Weights of a small mixture-of-experts language model, trained from scratch on English Wikipedia.
Size: 13 layers, vocabulary 16384.
Below are experts of layer 6 (counted from 0) of a mixture-of-experts language model. Rows are named router (the router's row for the expert), up (a neuron's input weights, with its number) and show model dimensions 80-159. Each number is 128 + 32 x the weight over its row's rms, rounded and kept within 0 to 255. Numbers have three digits each.
After each expert's rows: a language model's description of what the expert responds to. This comes from a sample of Wikipedia text that the model never trained on.

# expert 0
router:167125146156143099101095098065093206118111110143134142075077140126147115128137143080160126154129075116194107145133143157095122158146138161081142110173141108170146099095147110166132137176140132130191162139100045140092120109075105133147099107
up0:068047140077094133181103192124149141031115146129110121171113144105073156157203053117136135060120107123054089121118078126146102073108150119106137147140063188112101133150171155167096099160159109120165125182129075167162101149085159137131063105
up1:071134157093117105132092138118062124141102144132087189074133146125096127140169115098154159146089148152132062099091129095063084119156079161230156152079174157127100114187163128119174146125082109134148110110161134159159150093154108090133146115
up2:123133179076150079113107096085133125130092131166175094141082164055185140158100119099099097050155164114136106120191098146153119156129117142092109160108147129091082125176139055150141083114059176124147123101139079132136156139173099112130100091
up3:157144154083160079088143200067137151100089141216133122114121103144089123106112154137109144151126150194130106168072155126149121126188144105142131149147175115101119139123104098108097123146092128148150106177115135087138115117146136124122086199
up4:152122140094132118135113072110122122106164156174124100112153117112139107144147115064179120170122110157093151132137126102115159134110092196119187145124175148114113033142152189136124098108104120162147125121062132125094099111212101131137148103
up5:188116173131155148099119159099131136104083137071107092138135108131138208125074130086086118098179162147128071152132044119150104154067131134139142084084095100118119084068185142162127138168073144153126102148102135167157152109101121111121196106
up6:163103163097114205157098154079054128145112106191113140111134117158147139105107152063121132100149096133102117099162141125096148153077133114129141120090116134133121117108169165129183142142112149055143112164154035157161157159100096144123135098
up7:141127104110107123179115116103099101188099127191127150161108145105121147125081105179126094101111132116124112072159099154144113156139163175134115148114137133117148129093097131188120136095119093052131152149134124095173142151210149115099146220
up8:149151140121104116097113152158083088076121107091124106170170179146103194118198158134160094135121094110096154153145090159065128147097155134064150107076127106109155110109154159142180144092111142237127136136149081161158178120098128148161131108
up9:118074120158095116161077204102115174100134066147124103122147138128132109082129094135139121106093122176123135073057105180145105162114161127099133132124172095172122105140118129123184143112154150142133161089124085145151123100090180101102076131
up10:116182109134149114112109144114128132127144103151091091098114098129079144117084101119115062177130145164109129122118106082109101174206178158134112092051152178156142138100064108106138131108194141167154106127146101158131109190135084189152151104
up11:204079135180087097105102129146091165088130138140107058104115105123130097134104121116113145105139078132163166083112126057141110115114126121103093124075145077108225066100132135102154116120159140141105145145122079186116143139139137162143100125
It responds to: Word-internal pieces like op in chopped or monoplane, plus first pieces of place names such as Los, Long, Atl, Santa.

# expert 26
router:079124117123128119120126177209159161119098155135188100142151101082128174131127161104126146086128120124044134085141114159113116130102156162180108119134114164072117148074150155170118079160126105090118097098130147082164158130032116156155056141
up0:127113106124117149145077171118133150110080159097162136161183089160172174091103145114096052057171108168081140140139110080029128170138124120080119099149111132163064145168116169173085100198151147161125107135131156117118136060175119098167195102
up1:125100154137136180068143103156127172112139148122151152116142166159142041118164138135122119156134153126075135087078102108163112092128123131110169106122164126146098179126108099138115084106157119150103149137068168127119108180075054200137089121
up2:148086197113160126132146094152128128080115108131137094115063145138108129163179157125161127060139126137161101106097101161089108157090115122100137159153150170146195162129068109118090075126104149227148132141144183090107131142047162052124125120
up3:101103159139115123156095122111135120147146115118138157146089169081100142126160202076152156140084111102112147089138128126191114106082142157124115147137121074120112156112150163141101103089135085180109139126146162204138098147176095170119147184
up4:093104140106078096139111155187127115143133138180111163085120139165121163178167140089144171066108094106129124126139124100103143161119142126138070122167128097126072187109125131157078121187115193145108117153128122159147095140128096132094123175
up5:123084142148151136173124085145133105112101118178084177165164168190135140144147168159107150153134126121078092111191134142130166090171125116090120156134152158125162148158197116104169082158156135073085133126129146180149085135179117185139170114
up6:104167120074113151124149168167114156063152109173124124137141119113125116112081119139134073132183167115151128125080143132073070116127114139117090141161169144149128156110172151166132156179173136193149063111155136141126113158091126146093124143
up7:126147126213145096160114091124148163135173133122179119103136158081133123072098158162101161158109095082117138140108125097153139127149133140153090148080145190124105040157167107122109138125177112097123119140134196196175123137123150074100124158
up8:062090159124102148114127171104110077137110157127161086114091109174054095169177086108112135120164104090190110068196101152108146168165188094148115114118106127152142129114091147124125165158143122141119209154120147154140115145152112103100102117
up9:125174174096102101129107165191089082165186118108189116138189106135113118169149120171079152108136100120137199095098217126128073092150078138176167158129156127130110094120107188094118132079148130131105146107142072141187154149086188074102181142
up10:068139130091163153095121160092167149096049128198130157076185119163111119132137177122190041185107133124066035107096088117083117141143152173165137087154140152117110115093175099147143110179133081148141133102134076103153115122102196117073121133
up11:145137210108159091181138130078170113148173103181147162104096108126107104165138118083166147087073110076133100122141097113115123143108080128167074133088118087159097100120085139126138112142107116144103121101147135080122172146150143112105120123
It responds to: Conjunction and linking verbs after a comma or subject, chiefly and, plus was, is, were, or, has, had, with, but.

# expert 29
router:109103117147137158121132152188114154142091133178116189128069146190099130131146115064133117153157079134107118122139196123158143164131089092200124100169126126127121067081200110184081088116132161172139132139088174178142154155141121131114089139
up0:202092107130161145064121173163132155122134107158182117122093107123168129160078125131146157108134130178148174154112189151088095143152137148095103124120143139172163150145033130079113124128094133114090047161143165105152177104127147130143075131
up1:119145110201157152134096166109095132140097163125188079083146104159154219151139146131161115138132139094122119155137050106091147127130155130097123120150097162123070127168162135112127142098113154191140116138132081165113130116109111114127108181
up2:081143108121070159106133181166083136175054155102091177117120097125128138135121128113154074075088109114160179182155161124103167096154028138104103133122151147098178190127151144150159169102148124165180093129135119190130165121079163188183093221
up3:083082126168126190095113133113122147157165149196136138105078133146120176155184103028080118136087173111105102146107127118121137061107102122190077113145146191095147158100108100128162137136126167135129128122113113116127177111128087149116095128
up4:146125117080162173079114145104160103146187209103143074077128113124188081161102166106111137170137086130121143146150114097128152172090153075181113161148127124144088133145093124123126163072131129196137120167122147120145135129205130117123086118
up5:119136135120092129120083171118111133120105219111077134107109165051180126096189158140137078095176113147046103118089208157156130088129081158187137125132147146150154121141117013144143113114125096126154125115158165060130139089151147124137116167
up6:145144126127162085120159112172114109134212140105108089153092134157111140192128166126196113086107142181071140180116149114200118135086085068146125103163133131131105136183165118104178070130176193085122144133150148134138133167133190130145089144
up7:121150175119164094144156132150147183132160098105099158130072162140204142104086152121099110123107096192121090173084136145090115115132086072116087104117216156081126166133089108133167111154167179110121107141174098092127149141155120085139108091
up8:087097092173129155160097184071173123120164173190155129133097154124129148113142097101127133095152165156161173121188117161110158188121142130099107146148147086104120163089081146133072192129178130161148128135063151172105112067170185125166097105
up9:149070120181077084137074169118153146164156125173162091092089167186138101139157111106138122140156130101116136145124123100197138111086142097188063148129125087134093158139144184144114182161157195191129110131093077115113111150157119142135149114
up10:127172131102069087131141082144080057166114149149163117134090117173207126135122148100067140128142134122082134151184048119168089182152121140116132135140163159122114156127192072081156139156159144140106095097130138162123140172109157055104136103
up11:122091120084156091137149122108079141157123137119133114160112071131091116165086198162112131115149136132127114123163105114136181117110101156167180172118117100130123115126121167130138082152125141096110142119109134072154110124105086143172126102
It responds to: Lone spaces in table cells, especially election results, and single letters starting broken or odd words, such as c in superconducting, Ch, G.

# expert 30
router:106148115149117140134146092150120175162094088120225157144198107149073070136174130144162105137093166159127149144137115140131098128124142147092063127146108108115157173174150167099136119099088121116114151162140166119146102084122145166105058131
up0:105146107137131123156137143098151072138148115100207169141169114137052185094104166159144137133164091117133182099127175087139223100119140118107122092132144120074167152152097170097093147134146125118107135096114108153166131087121141155164130129
up1:120139097122131084079084175144190145203158116129102122150071081102167134125148131099135092093138105171136148080150119128020119116081118097179105119100131139157129157136093111115161151107164165170128104093112110063137123168141101096099123081
up2:091049134124125119140149177119177134143154137185122178085097097093095146160101147102151158156128137107125069130071126100078089124162105146151133222125084137139096135131151142132178102084088115140133113140113092123190166189107083146115134101
up3:116153113105091107149170144111179137184085150126109086174107125119119102105109036148116138177145124151127094151080095118084158141122145121068163228074107147120169098089131191053090129137151167086110140105131161082119140098093122187184197163
up4:062185136100120129154129143146078083157115170104106139148141130056122164075143080121127125183115117106134101095094108130194104130151068067093100150091128164136099068137119191154135100166192150063129123120113112138156154180146076132118136136
up5:123133087195065087115150147110159121112147057116103155084132098124080116130134149136116164129137156138163162105104154102115127137153141056148127123114126146083176142168110172155117115099095090148126135104102105110121093119142111142081110177
up6:170116120142149131144167083079193087170085074119125114084120163121148122111118160069057119105118111156145149125119128121144138096131116123083163112092159147078092126122116179094131104060105120057148172135182145128112145163080101169082145107
up7:150185130134113059180108170159121168103093095113062062098132126145134125125129116148096074127091110117144114163127148164104174105071137147109114089125150137079168128172167138156051190102109148104161101113134066119126112129184142075137146151
up8:118147167188106094152100062204123088127108116082107137066144120164099115098178195102096099119108064116163084118153119157143207132130134112107152119146144072086086135166128144145135131093207107108130116114147144083114086151092166117126114128
up9:131167122127106121133140152049097132122136160145132107089092164128116202099125140133106071089124044168175216130173165104118139136113064119053187115139101112145095187132157154142127129109106126106160148096147182169114153076122107163085110159
up10:141180146143068174203158102169122101169151102158106150193189119152106113099120162122164146072119122090109153079177136155160140137104125149126176048132081145100162232105107128093115139128153094112126111131107173135167098086095159129108139094
up11:083118069082137151128140136099100154118093058150150134111145134131189107088194139128170115139164136121162081135149110167167142109098117141117113153148127071161146233138097119095093106144146148100161106157148161141154201084071130093131123126
It responds to: Pipe characters and separator rows dividing cells in markdown tables, plus semicolons in number lists like 0; 1;.

# expert 3
router:121122187165141169122099142134174094128148150111103140146104154132088151127145103150116143086159181119114162169099121151109042067173123180159122131090088131082135126140096106148213210097096085110091135120077157066106144099107111075098137108
up0:033122161083133190047140083223115165066107187117106149150165184101126195116153130129147142194125037128155136115152121180080076118147135151132203151114098081120108155187130108104117143100129102071157125171095114125097093132121112144121129093
up1:124146088166134102100126155157144101103133148182131094111154091140166181088170147121162124051128133140149095127108183141151131107152150118130148125153106140128128088165192140139152145141177131140115133095103093141124116181166123154127071127
up2:169161118146081111112140120138136145110136153103084175120156131146126112108121087158144096101100140168127129189124101170120056162134106101081144130130109102108151114112154165162129121082102147141159097166120166099154133204160115179133160099
up3:087078176090196137132107138094116177168139121145112124117093181139083087112131153119158132051156124100088192157132153135127118183092100086125142172106101070125131147127169110144112155152080162140142108181159070131127100148125153107127141146
up4:144116085093139226188127139118162105165147088155118132141198152127112116084136102171128008175162188132193090091077116149065127148162117161056175147129123076136114166135109139097174112096153151136148153129153129205188197133116150135125149107
up5:089133144179154107148149121142098097093098138129146107087125146138138118160152122106137139088147100153179092112117151155116154114133094157071135184068136080098128148142093102107113145104155179074136079112132164112109174122045105161146128119
up6:149143092164183122144101168143048065158110168093142075134088148143140168151120123167104082148159109138098170136104145103130074177160106101178173131128115150139147130079116212115129123086202108093175180122126136074108082131089113085199182095
up7:071143179119112108080120155165163113097131127098117125140126112160098075154120170107091160138139070145120161124119181096070091130150120110134076173098138169097151063099081098135139143119130093131115138122151104107110101164161175126096119162
up8:201133165094101128170134096121106094081121179148114089172101109184150120124119199140114171139088077148102081060093122143179089176130109143110087081142133134094100153188128121087097129115093106100111093149132177096074132147187050161101167160
up9:100091091158121118160078064078153053124128133108138066128096132130115164069144090120120163105124171155065092139122090118136158118108144091110173153081148166146133155108118150154182090102186073140158125088152106079148119156171095097173142150
up10:116137124128220133136106151209112193170145047126162100105173094156096165113123166142143150080172174111134140137170080116072165111146152064138142095117134124088183094149112121062118172164146119164134108127121059121155104097132145134148104175
up11:155171178124124169096122158131097135082171179150115159098108173125106134124126109126130100111080139092090117138245144091145114166111134090087137131111147120193119196140139208140103163141194064093120174159124122157152119122139059115102137119
It responds to: Function words after verbs or subjects that lead into a verb phrase, mostly to, plus would, can, will, not, into, through.

# expert 14
router:071145081182113159193163126126082134164175129126117075125121121205160081100150079139134111121153139140119138165155081158098091120177108144153097124119112198129174165113176073124115118071099158117112136144109111125150061118100149192164111122
up0:097139115149145141060130137154162120138124102147147092120180130104106147069108117084165160095099061198105081162097133097064134170107136123128111128086110074128112142110175157112164104154184142083143127114096130145150137092138128167192118130
up1:123118086208066106111066156151106127125131182170127158193127097164146151122144158149124127059172106177109106057125129105136096136116119090087123110092172152056085200143142133147115106156107223071150179121165109110148156111111085154143168160
up2:109164142184154120141108135142125212110148114144116113184118150207105122165078136101130142104127154159106105103077114072136156121136082154162110107128136145145149097128161109095180187133127117078139111096140160112103112186079154184157083156
up3:060100113149133124189094149130155097205114135123105084138120074133113115208128085081174125111171153128162091152128140129156101123122073109136119123124133167089187155137112117096131121129148130122126148147113186137135132096115126097141090121
up4:083114154172152163127153077161153117198150129201182128150157091135127144125113114134157151103133113139167107143145085143085128051129200159115126147121147167112130162182087137121083184159122150088119174171150119084118144169127118146091107143
up5:130107091081146168074125142155158099174132075168083043143181123100065185124088144169138158074098120194106126135131151075149134121073118154135115082106141100131095143081158136150091137086123147113159144150116062133113111124098159129161124117
up6:102118165128077157087109131126150091123140131109099125141099156176154070072083118187117100092146093117100042169066130165124129063186158099125151138126154113115190132113162168143102141106102145079138148054132161116162101107111144137077172130
up7:186138104172170118172145099102119138120106155143084091120149137154165112104154160124125105117124122099183072073131165114126062098186153193123124134137134100150095128242080138109160130116140124128132129181111061181103105121180136163136128187
up8:061177089057164136206107159128172176141100106075149135149141173125112106108096101173136101169104088116126076153100113095068081165170116130164108127085122151143097152148168142126177147114108118142104143139077058129135050068098123093110132149
up9:078079079122140038152098136125163128116158127116096103146169070105172133144151149114110147164113092134101201076123111112128131199125143120142151159141147155145121180165166133090141140154126102143122138178160144189143126092154117116163160171
up10:131100116104156132122054168125141140148141103127109149155086114150122113164077108087132117146148154145135197133047098143096128103091093130144163116078107142123079152144074149124094120132125114138153142134133170167118142065160092156124124179
up11:171143137113095200154100095045209111117181115124113110122171132117127147133180161102152127181121101135109078135182121163076142158123199140126139081093139164081122141145131127115146135153118163179123129113138096152138094085129129138137106105
It responds to: Nouns naming a category or unit after a modifier, such as group, family, genus, brand, edition, version, Station, Records, and °N.

# expert 8
router:092112062150161198136158160101177132153076113109202131145116173123111104147151132116139180151140133090105138117162142103192117067171123076060203100155115161187151108085115114137152141145133131142121143124116172095123163170171092165156162121
up0:066112128102069132116193140142105098088095121169195120108202117077108103113140138130082111186127114162115113105114149149142133084188095116160088060148137140125156178102101146113113141125121145103142109122094123159141140137079111136154100098
up1:144180114119069223104119157147097184119128086093099157132091158160133108063155154123147093098140156112077180182095147149108122167091159165065142159151101172133147142113129073076182163100137114097096106115096139137171150143097139155144104129
up2:103161100098094113149187122167105198132156151170181172142079104125149124089160151159123071147135154144094193152147172128081105078142132089070131172125145175113182091120119156148101152136089170131168147121111117107171090107086168144122140090
up3:116158146166127128147103153148083157195098184181122149147198179223148123106128145090101119130103083138133126138159082099103118141143130164179104084108092133128083124125119089129039119144125091108131156152104169129122071127154111142169081142
up4:129149095127121146127138081147151151081145166157164094125116142107137109191143093101125138102100132146154082115134101089197103090169118097143126101140125072089091215136132146112135183148172130071165136138128154122162191187156107136180185081
up5:114172140056143160086161157136141148119125059088099095126116129143152120150199118077141165094124107139157114100125135146161132170097108096103104139091090113133144163121130109128095092142142122096091115155106145097130136098138169155137141136
up6:124145083156114074144157110151139147115148132147137102057124153082140112138177189199155059159137144089157150116083140109098106140166109172164188157129140122080176108146087120151093141097145127148124141170169118118146107121153122099084118143
up7:098131076201117159150158110058150129085133158135096152148120120151129148107133115164164093154161125127100028142076106166127136139092161132145148131150104125130100171088146199136149136116109145180139143116143071183191135114139081103096139150
up8:122163117121134141148086110098068153130097159168062208091183135106161071161167138158113115072146103112140185173132146104123060105078136106117135191114137173156074127150113125126195115116080108083152087097124095110077144110102122124161157084
up9:115148143154103161110128147109092145100139100136132080145198088113122092140122101143124138133153106122092087167081159143174152114141144150147151177105154152148147166092117116138124159090141145127170124091166052129142117166150161163129097108
up10:191178135100145174156136159168145106090131134190142122095142133147170097210127099153127092168103136153108128098141162107121110129183130117117156154109144148160108087146132136203125153093109135106100132113063159163143181149076121141148113104
up11:182101167103126135104062173059148120143158128089104111139124126125122105092091168094102110076120124131087197162172095177139188122117097129139126126146139128114036105091089132098134058154074149132121129120138144131094083166112119129199164102
It responds to: Subject pronouns and relativizers opening a clause, such as he, it, she, they, who, which, plus opening parentheses and quotes before a verb.

# expert 1
router:125138158108173125154143078157116058193096193101092138093109095140082133103153147149115127097144145122170063089188131099103171179150089087110123127139175089149109142194108149086153122107110160179118134126135124100136157151106122143117119156
up0:127146171151161171143144174101153092097144092127108059106122141135091157127113134104106147116120101136132125152189156156104107105104137110162125131107172048172150135102165148114105114068116114126113105125139172105132204103130137149115139177
up1:047073164090133138091083118118046133095154153172097146148132145136137115147118175074164141100108124153069118128092142127088076100123085171088103125163177144069078131104111099095188141133119142129164168105118205094183143200135098172117090118
up2:156103143153134054156137085085162068091093085110126166056138132150157150103177128066146138144107125103144129118153084136149106160183152099167153124129125138080118088186154109139130159179123132127142136103100142107131148137093112167108101163
up3:156076109134113117167112140131152105126120099123142081147096160137132154078112146119099105090136129142144137104139070109165182121148123149087119114098071127147129145112154114129137152107152117190090118152132147170171192126137171087126123154
up4:164090087178095034187112121124194096157100142117082150113221117186100142118118106144145157165133067153177113086123174134158164141125135127171167118127110068123144096139162185106123122053119131173121142122103061144108093106108158095097079140
up5:149096160122136106182102119101159119192203171143073171150196142112099152141104129126126096133074145141152140072113134125125091128142129147117118121134201193101107135109105171126064102155134150136123131144126129191127135071115137080088158191
up6:142090173164104144117114102155073144116077121134100073161151156186117100140144142162115210128143106142153137120108164082169184160067136152141170147124143165101088103077174107149155110111194151152142127188081133104083142113156089094102133129
up7:120117130126152086065120115135134101138132126157213127090127143113156108138129140114109099149139150129110190143126132123119148118131135106107164154130099086118100160126114130153106099123136124126132167140248154139193087119116126186171055161
up8:175104092086128089111087090096128134172108145117187103134173133160101121130172117178140151127135131105173141154134086100106131104156098171122124110074141155089101121050115137121118155150133164118127141111067177105132087148191145118128146074
up9:101103153143150134137152105157126053137126063151122170097154110179110129178125098142110088166102148169129122142104134147115147151136111149188125135114130138145158138076141150177197106133047139097110142142121146101097089151116130114111130141
up10:136115144146129089147144108139153103201136126163178130076144093092127160131158107160165117109140159168113144097188096081188186197142149156155081140148121131174108156127150082139202155148060149147128167138120130181135100162110110112156128103
up11:150108102163135047187135083138194099065195079115105098126105131095152123171134155097135099065130112128145101121104177083174109136158093106109153148099128132171089145150082156153126156107175148155116142097107137143152106119123127167137095175
It responds to: Line-break tokens ending list items, table rows, paragraphs and headings, plus some slashes, quote openers and table separators.

# expert 2
router:133081126172106121152092133139145123063098142142108140109137113164163181160086199165069120131121158169175160135088075057106141095159131138112112106083140147131118135087158124097150170150164079178106170118142112090226134110164113141143100154
up0:130058130088152161135185109088134084159123186103104115111127162127124146092103149118143114149103163140175180152115122150138106082182109204151115059128128095120199114089121099115107171128105100144134137170140105145174108142074079162054073148
up1:130104178124124109149109109138076132137137159130127131078156126133154112121163212135106104142085103171146120114165091159147115115182096103119123115099115149120103077160201136135117083148142089158143142138120084153124093080132128099142182124
up2:074117137109130139121128142149082151107163128123103148093134112080090162073063098119180082167097158136127130136166115143128161103143119100115101116141184075102151137078137165183147124158117101131099071126143110121136202112162101083116109122
up3:098152084109105179112109160131161087106140056099132101127076107102149096102103143100123056096196131104122206133104126114072161137090108125131117123063143128174177136127156090130149164115095106157151057122107183145154111182172165151123145108
up4:092107139073144163112143143150113099127132106122155125116085208089126121133165105119092128156102168159114078074127100069112138106091125126109138081181119093167066173117124123192113141090140116083120129163154163156143197118109146131099107058
up5:156119099113110167107130113138122130107159114132115165111100166133150141104110138165149101095087133147131116141121066167163111158126145186136125134161111104158181147116141167132036085078093111182114120145128062167099063078096124140134166099
up6:120139123162129155121125178110105144126092145135195096124106107049131169130138091139076116150107138136074077137136115096098119104187120090077121124123091081147089047116112200134140125109134162107102104120150043055179140103126149034188150179
up7:142114108063204128132126144149185101132079087066219133148132069083175133073056108107110099184137101098175117116125090156066131117081163119163127129132133153158150184157122121152094066144127081084122154130117160210130182155109129142138132085
up8:141123109128205171129082107130169130136142121125105164127125117172115157169085102116088088092128137119169103128206111156151122121160102143117116103155099121129101173133122124101095069147109144070111146133184135176103095171110157145064130106
up9:135140127130143119086130135170133172102127117204125134077150124131179146108123114185202134083080196120164076141123152111110082158173205126126138122094104105142137174127149121135172083103118080165097137131102111091105110123140114158148176130
up10:108079096117190089131149180166186093117107099102121115158097113172064154145120136097164102084127119096114148093088090130111157136129121143147068094161113134151112104081161177140080110118185103084098140144086159118124164129074163103113108133
up11:133131109128062176143134150079150134114183099135157093155168104158148092114123168105122102176056151162113143136138085101162115141145126134148121108058129174132143115126120120108118133147212121170140103127205167095168104172076127108155147152
It responds to: Periods closing a sentence, often fused to a word ending (s., es., ). , a.), plus == and === heading markers.

# expert 15
router:143149077180124129045082175151131123137128093135111098162119139066122161056190129087103142158117040103187116095080138080124136109106128114133127133136138094174142143116155164171078073128134137117138121140134058115114161087125104167106095122
up0:135122110109106086169099071072119155164098072110191130103098161133141110105095129115149123140098125048125118060130115083109157170089193159120122130137105151171158165095077120086185169133107118115117136150155109066109150145141122134107169123
up1:060207107130109160109149190102162102175062150055146137149149132140173174116093148090069101145143070089093118184151115079170109150125116110108114102115097166142120114194143145103140147127118121073142158120158127186139102136150142056128178212
up2:069108130116123059112129084142203108073090145116098113115039146132132126098149154083120122109160135095112144092110137162189188083129107170152133100172164116145109135095079127168157062152148142121138129154162134111139177164110118170169118151
up3:113123121085143154104126045125120101149135161090166142084134117103138146143169166129152154132131133155123125031071073061117116127166173083118141114042135111130210164118145109142103100159170097162125080122096162147164199078104139107147144158
up4:207096143139138164134171142102096122068189112127117153124143155172116113151155139072145136129133106142112137120141097133107120112148135135127067142131186091132203096094074103145118102130112143155109162170100089123159121146096175196120126165
up5:050083149145131079205196131075134132144089119168081149033075141165136122089123149147170114166129106115142133122122130100093120142170106131102193116133141156104087107110156148134162069144125168105150105136162157142150116165137144160146105154
up6:125072101125154047162122124177183124143140108186127129117140104116132137071185156197145091138163076131115072119090072144087092136094140156106151149097086097118161156146158135156107140205062115168125136126122058194131120153130138114143126114
up7:119148135091111100082121087113115142129143150145177138047160152146166178138120122109176164070110086120165128122145189190198074139090154156066101117156102166154131106087185174142114120163149128123176077093097180133121105109170111090091154113
up8:106164076203100087134072112164142093072133151048092146121188116132172133099122151107122103079116065146145143123110132152118141138170165128119169159181140146112128145084047167132143078109153125097129113118132083137149123093129140148053130114
up9:192197116081148162092139115127139112156209053114096100081106142152105147151075096130178089083125123117092128172132132106133090131128113109082059089128182086152134111157147076117142157139093127192084118173178137168167133124122146211122090135
up10:055157176190072221125087132090086172071042117056131135091132080115070081075083128149132124125108065129143193147096112120101143120139136164199076112148105062134136175189122160162089147155146121116149157104101159026119108121126058168132124135
up11:090168084127168134114173081108128110121174137137131141093185140028083073149112094108107107109167101106147126120127114118124080186159204147117077127111080150099142131140160141105177132102116127176123192160149122188148146111127111085155115115
It responds to: Opening pieces of first names and proper nouns, such as John, David, William, Mor, Kar, Ar-ar, Phil-ip, Car-acas.

# expert 12
router:098142124110147118100129139111065126093145123069132087143139142110149113143116164194068076142080144128083207179133073104089111079094117142180133171109168177086147148105071110105168169125185143116145061105168134130202102154137145134136093103
up0:134170162188115036209101097129093097118141187178120176131094154128110198185166125141120112059102132102139148105138148178129119128161099198107117133142149132164104139128145110108179153117175109117165127116107130079164119134159120140090144136
up1:119110091080142093078108117098159042141142126144155092124129120056227201133120129162091175137124135152149110167106090166096113108145132167053191179117131143088149080122141110116132078093094105202112176117139198076153098162125191147132160088
up2:094135088124151128131124168120114113100080106164078101149077104101134034127125135126167134147084179150151131133125115129118167119174133111019147145100103182075084177096151106119131171156131150169152174140131131169127197160094129127152132160
up3:172095132109106141144090110127144040117100123117198142113111102150133118165099104121134174152125168104110177135072130085125105151165158100061149130150142137201129157110107115119074144104164110084133134092152137083133108135086147128138131116
up4:151100102121147129163088116102182130165174168111126138147176113170111154121125148153146068095156105169115120112131188115150109177150138208148129136126079128126123129152092161125134145109152112166122130082206153147176057136099124129126140144
up5:108079172145094073121108156105132125131156108145131128118135166163141093086082131140143073105117178047128152089101079039074104112159082115117140178218215136157173136109148092138154090094203156122142080146159138100132170189147172096078110113
up6:084092126120099092102109130145098152138162124109162126161153171105147133183170104139165180174099111107087213106116163138142139061153106120156154142100160077148123137084164197081097119144112129152099106102138107129103132086118165136179103100
up7:171136141144139117089117112113120157100149104139158097095067117141115206141105115114166161138158127146104096079070160164070110061102090075135215179039145062145139086150180155156107118121118123158134164098160179158100146138094102091153119125
up8:153165175137094103125152165117058133113112122139123185094076150109132141134184086150123109117182131180144216153130156096102131057160117146093160146129207144090157115128153084180120108104124140146151146076188143159136104151129089174122153071
up9:084181086153073108182109200107205171170087158114138148146138129133121135142051130130115116174164154105144113088150094127115143086145145154094091159109149128110132177160085105150159145155138157101164107121059140147157123119118161119125102141
up10:085152047117145118133103156081137128136067092168193167106132142153221219131140160102105107103139151101134141119107133084156153101130134147107142093125125116098134173093190127168112150149098146123152069105084084079124159064166187187093090139
up11:140106079134135147124134170144160172105121110109119078139112127093198161126114172117115174086151131140104095090133132108148140111090142084147105132130122128085060165147103155075092136085130123133154127080095124122177122142071182138150116088
It responds to: Final pieces of personal and place names, such as -ford, -ville, -berg, -ić, -ova, -ini, -ura, Manuel-a.

# expert 20
router:060155146139129126146135129153073180141134099120121160113104182099143078115102092138119092127124126075139185154116112112092151088076150137227103137108143146154239136148104111189140161143149154192221116125141152134137089122111117091091098114
up0:144109148114133166134113153159093134134091171100133130067136200114139129151149122090144060102108083087098149114148162123104207103113155111161234124095123140144184189131171126128121123148134106145154107176162127141101102124101090077151129129
up1:140139138085090141157100181138116123120144131193116075134113133118192075062109132119192183115139041158122150074168181144137135100118141139137052125154132136149144044090115155131143156075165149185129074152149095169142130122111117131123114135
up2:107134158196136134190157148138113123116133162194146161075161099114090066104123130100117077162084094115122124166151173089064162116129190135098113123063159160121149134164098086179081113148107123135190076164092153178079167051196131078115119121
up3:097117136127139153143140183107131137125065047158081092109145132083165116147105162159130157135112157141128120130105097141177074167218184123141142135120124169100065073133187144162178110147179112132148088140096142091051105149154068146118119167
up4:130174122069126067137129060129151110147149124129172118088161088105119131184088129226137077092139123114093175121118170083160091124190116120158120124099142103122150160140133139114129087172089145156154131150154111187195169147178175144118079098
up5:170151140078119162098116185141070099132104114114161149129131191081159078144129134159175138099139124124136119131139115059189138156095157116185147122133086090084099222099099168071101105115169153124178106175130146160116070130089108136136125145
up6:177138077174147168220112160165112142140178173195137103129119125026157138151096122177178115106146160137153146119056169102112117056142093109211112113101066103130135106104166143121105186104111106119134145110110154145168124119135191094105095160
up7:194155116109132136195126108119098141159153041112181133104097155114129150179117049116186100096107140079075197153123099112185102144163113113171172139069116159151168075135072121101123107122087126084116125161141085058120151145182103183111126182
up8:136143119155085138106089140119095128121111085092148119170075123115191112111152094143131113137101091139133106152151103131162150089152097098124162152106145125151193147117163125130115100196098137186156119093167204126203112118112126124155103177
up9:095125154079108065137157062138158131114132124117159099131084155129156130163147149129138107113138158156085111112131096137086171176120134162175166075177115159159134140152155110174116088102042142120155078136126130137132104196148128124121103150
up10:112096148128063130092143123165058141136150108129121119117122116169084133152162179125091090122107068179105147104128130154127174098079134171102137077158149164094114141128158146106078062108113153157159092138177159154115134080113085142145128162
up11:064103132131111197055112116126071141109143121126106109059128096097124127070170085122150082086125103106092124116169111129155135136125174110141136132115115218094143156127088198154105139166147128126132157152103147180149163173159085184107076107
It responds to: Capitalized first pieces of foreign or unusual proper names, such as Gh, Ab, Bh, Kh, Sch, McC, in tables and lists.